Experts of a small language model.
Size: 10 layers, width 512, 124M parameters.
Experts: 48 experts in each of 5 layers, 192 SwiGLU neurons an expert, 3 picks a token, a softmax router.
Below are experts of layer 5 (counted from 0) of a mixture-of-experts language model. Rows are named router (the router's row for the expert), down (a neuron's output weights, with its number) and show model dimensions 256-511. Each number is 128 + 32 x the weight over its row's rms, rounded and kept within 0 to 255. Numbers have three digits each.
After each expert's rows: a language model's description of what the expert responds to. This comes from a sample of Wikipedia text that the model never trained on.

# expert 23
router:125142107059129150104159158131132186129073135147067066111164177141155129125112088175134176121172169088112144128110100102111106115195126112147113140101113067126094096128116172113122123107164149111121121172161101190100193131131112117131149165169159162111144197172077132072177120153074132133077115136141138162108170096078121107140096104138102080133091136092117172122076083175128123059146081108101151170108101112128162042132101058151112111097153133127174129139096114144114118095144079127127118131143148122131136153152131151142095156099078122101095127096067144095135107184161085188169153106177128112142104105147120155122108059122130111097173101097154047143124135150184136184203103108122131109157119117141106086140147114086116133082159123125198147139112185098107123142095098
down0:120116057132092129144067154130129106132130136091075077120104133184115094116100123104105153131131116123062142109180158170123135111126118161172112105113145128112127103154119087109059086087100132143134096090125122109164193201140203149120140130124211099131135106118165151164104079108106109150134108124139142158132136175111107111074145170137143182161187129244138106064146143053136095033084162162105191184144148129103179071146094142113134147190095134111084134130167145153149127131084160173158124141100144108182151120116099136074137131158159116104128073125114087151102139096090113140111118091104130170111162095165159144115148091116170135110156107091126118130152080165179141121134131189148194157079086157060199164110104156142200096120157126139166156128168104152063124135104113
Description: Nouns counted after numbers like years and points, object pronouns him and them, words like all, up, than, and mid-word pieces.

# expert 21
router:122110140133111160147090116101108102132137099083119089088156115104117158181129087150157160183093066145125135113076152115137169167090095144131142105139189123142043119188215196112150155147147117190124129138102109130053097138111160133119159131079146169140109110095110082194144158097106206165166126098139189131149144142068121096171191136148149134120154131155130091085091126149110102196160190128162146131094091103117119176106189139127147139124166118113177139130119114134122176144118093177111176154089131119107163111137132088198184095109121115087207105133105203185152131171128186115155137187140162126065164094170100173112166167130100115126122113034126107145106099146161198139085147116159128092185121113113142117068119086144143126154152092168147157130113132139087127149079128
down0:147083120125178178133133115159140180173169101203137150160180097147106083139149188153140122160109174109107142116129135075139132175118174113109092114118176129159081118144128168095100076159109124064082144141101148094137111123100119127115166074136115122075133115131103117170106148092070162083118114111189096107122184159007097066185158172097049141097151163121143049151155108129128125132093096118103182079104132154120137115177126113169110151135127202146142130072183117129136109116127142104104085177154143132173141100130065096160125164136140040155154175126091120125113138135115138103079117155148188174098100137085138163116091098131085090134086130088169078085118124142123101188121106112076088221104080130157088098140088124117149139092159110219111070086143154107171117125100139
Description: Zero digits inside years and numbers such as 2010 or 5000, apostrophes, and contrast words such as but, however, although.

# expert 15
router:140141148163140167179118123158084153133106114135100065120119153107077139173108157118147154117127133169110082071101116178157113102145140079139087129154145082120115079112102093155088158085183068108102137127145164143117151153071111143149144091143098112151140079107146098213086062174108129112114124194122155103141111088085149114128099105157112075146071117135163100116175139147065163096143125111145129117170167105124108146198149130105101123195163147166144144099091130094099136190112097144121138117062087115180095105134125138147158159155159130084102065147091105156129160068219091174194179142098094165109087105104234108172140138112085154091096111136121146147134131149141096179109059114079148169093164102126106093069110133182122165146150151143150146051110078095121129146115115
down0:159129133135190109127096121164124143128119062119112090132124158134152183139128141092189108177167108086103114082157077078121141137135113121104154143113110117112117154085178164117172134098070185155126224115069056155144114093066114136132112087100137076105085141131102136172116155128157022151170101149116106063090135173134091112128146106094132140107148139127137109130088136175115136108132142147169078126074150162150145104093114119081095108152118118107147086106170157108133119105190164171105148122140096160120162121129174137127117124104145104161085149138151120141085147079128138122181090132110088165115178141119128164138152142110151136136127119093095072103171109101171176175096143133103194130120110181095146104070132105091068118108135151138112102158142053122141135184146078
Description: Prepositions at, from, between and around, and possessive pronouns his, their, its, her before nouns in biographies.

# expert 1
router:115100112198108141141172138137148155124112134111060071094177090130095141096111182163130192135117138154152146123141116112165110075124148058088165107159154122159130085084102087120113111145126162111144132081159116106148092129174130152127201147109131165161184123105080072150132150166142057095143124118101136207131159110089090120167107096177138183104143140101101161122149121154098139072121162123137119092153135115141098159119155145114082119106124106118141122144142071078107117122104147145074125083094144153171072144122141141178165165177062130124065074166125159143138151173114090078152128111144153166149164120140228081132174103149125162167112156161126115157094149189081086122144064083108088151104129100151131115111056099128131112156136125181108129102091109150120175170094160
down0:145114161170121118128175089108155136127142101095158155112174161070145094118133159152079148155169131126143139119113071122073092142155088165143131113124139123101157140119120124122103150107144154114072169147153136124154076155119153159217129157100119170126173134240112057161084104174102101070139171112092181039121140161076074165120130091135150116178155086191160157143124121138147111114154088164157142135076112180180158129139106113149167141152135110165138089122139142133122154138162118091070164128143109114098108147128093147068180151131155084124116144077177170200170118142120096103111087136078077125134148115109100117106187141179146082106094120122155086090111129089072152133176086172101176106064133092105148176148068187127088093203137189152154146176105112143115176176124097
Description: Pipe separators in markdown tables of votes, results and tracklists, plus month names in dates such as August, October, December.

# expert 7
router:141108107125087127104139150148130138096070089112065159143155136092111149116119121147156156097142129127126054141130135117127135139111129105133092161083064089186189175144089091136061125124073087132121097176130159101087169081083160117169107112144115142124117115125140200116076132120037142122138144190135155120100073118095107148158186185109173150140159120132169142168167121105107136115106161121128094158178093129071146103167115099054093119096134092180095138089152154106105097107068137181094163104118159115136058158119159093107135123108148062165144116163103150178180139209096112114109109154151172156106138171135123086142152109118126142148111132124208103104058127089152171137125172157134149138115141077149133125103102159140108095069088085143141098103110188170050166162152078
down0:130150117113098104105157142164112148145128086142126103202085114118094142202109125098124128098110170082138141142107089081135107163114086162126110071072132143077137119096152095149111139115162128164077113103138103141136184141137130136126130114164110142137097127130135159184074152156144124192127134096127136090096100165121072123092079071086124159162139068090124113098146158114185052059089115053167142092115123133170179178199107100076078142141122100133180138156100134177138157112161105192064119172137062107153146113099165110142126121097151120132095120126142127057168114129093137192154135102098127143188111145141149099140119141185129132107205105105096137075140099157145226118129135146206118091172138083121131165070137142148067171171136062108094146141091090147131085066139180
Description: Prepositions for, on, with, over, during and against, often opening a phrase or sentence, plus some name-final pieces.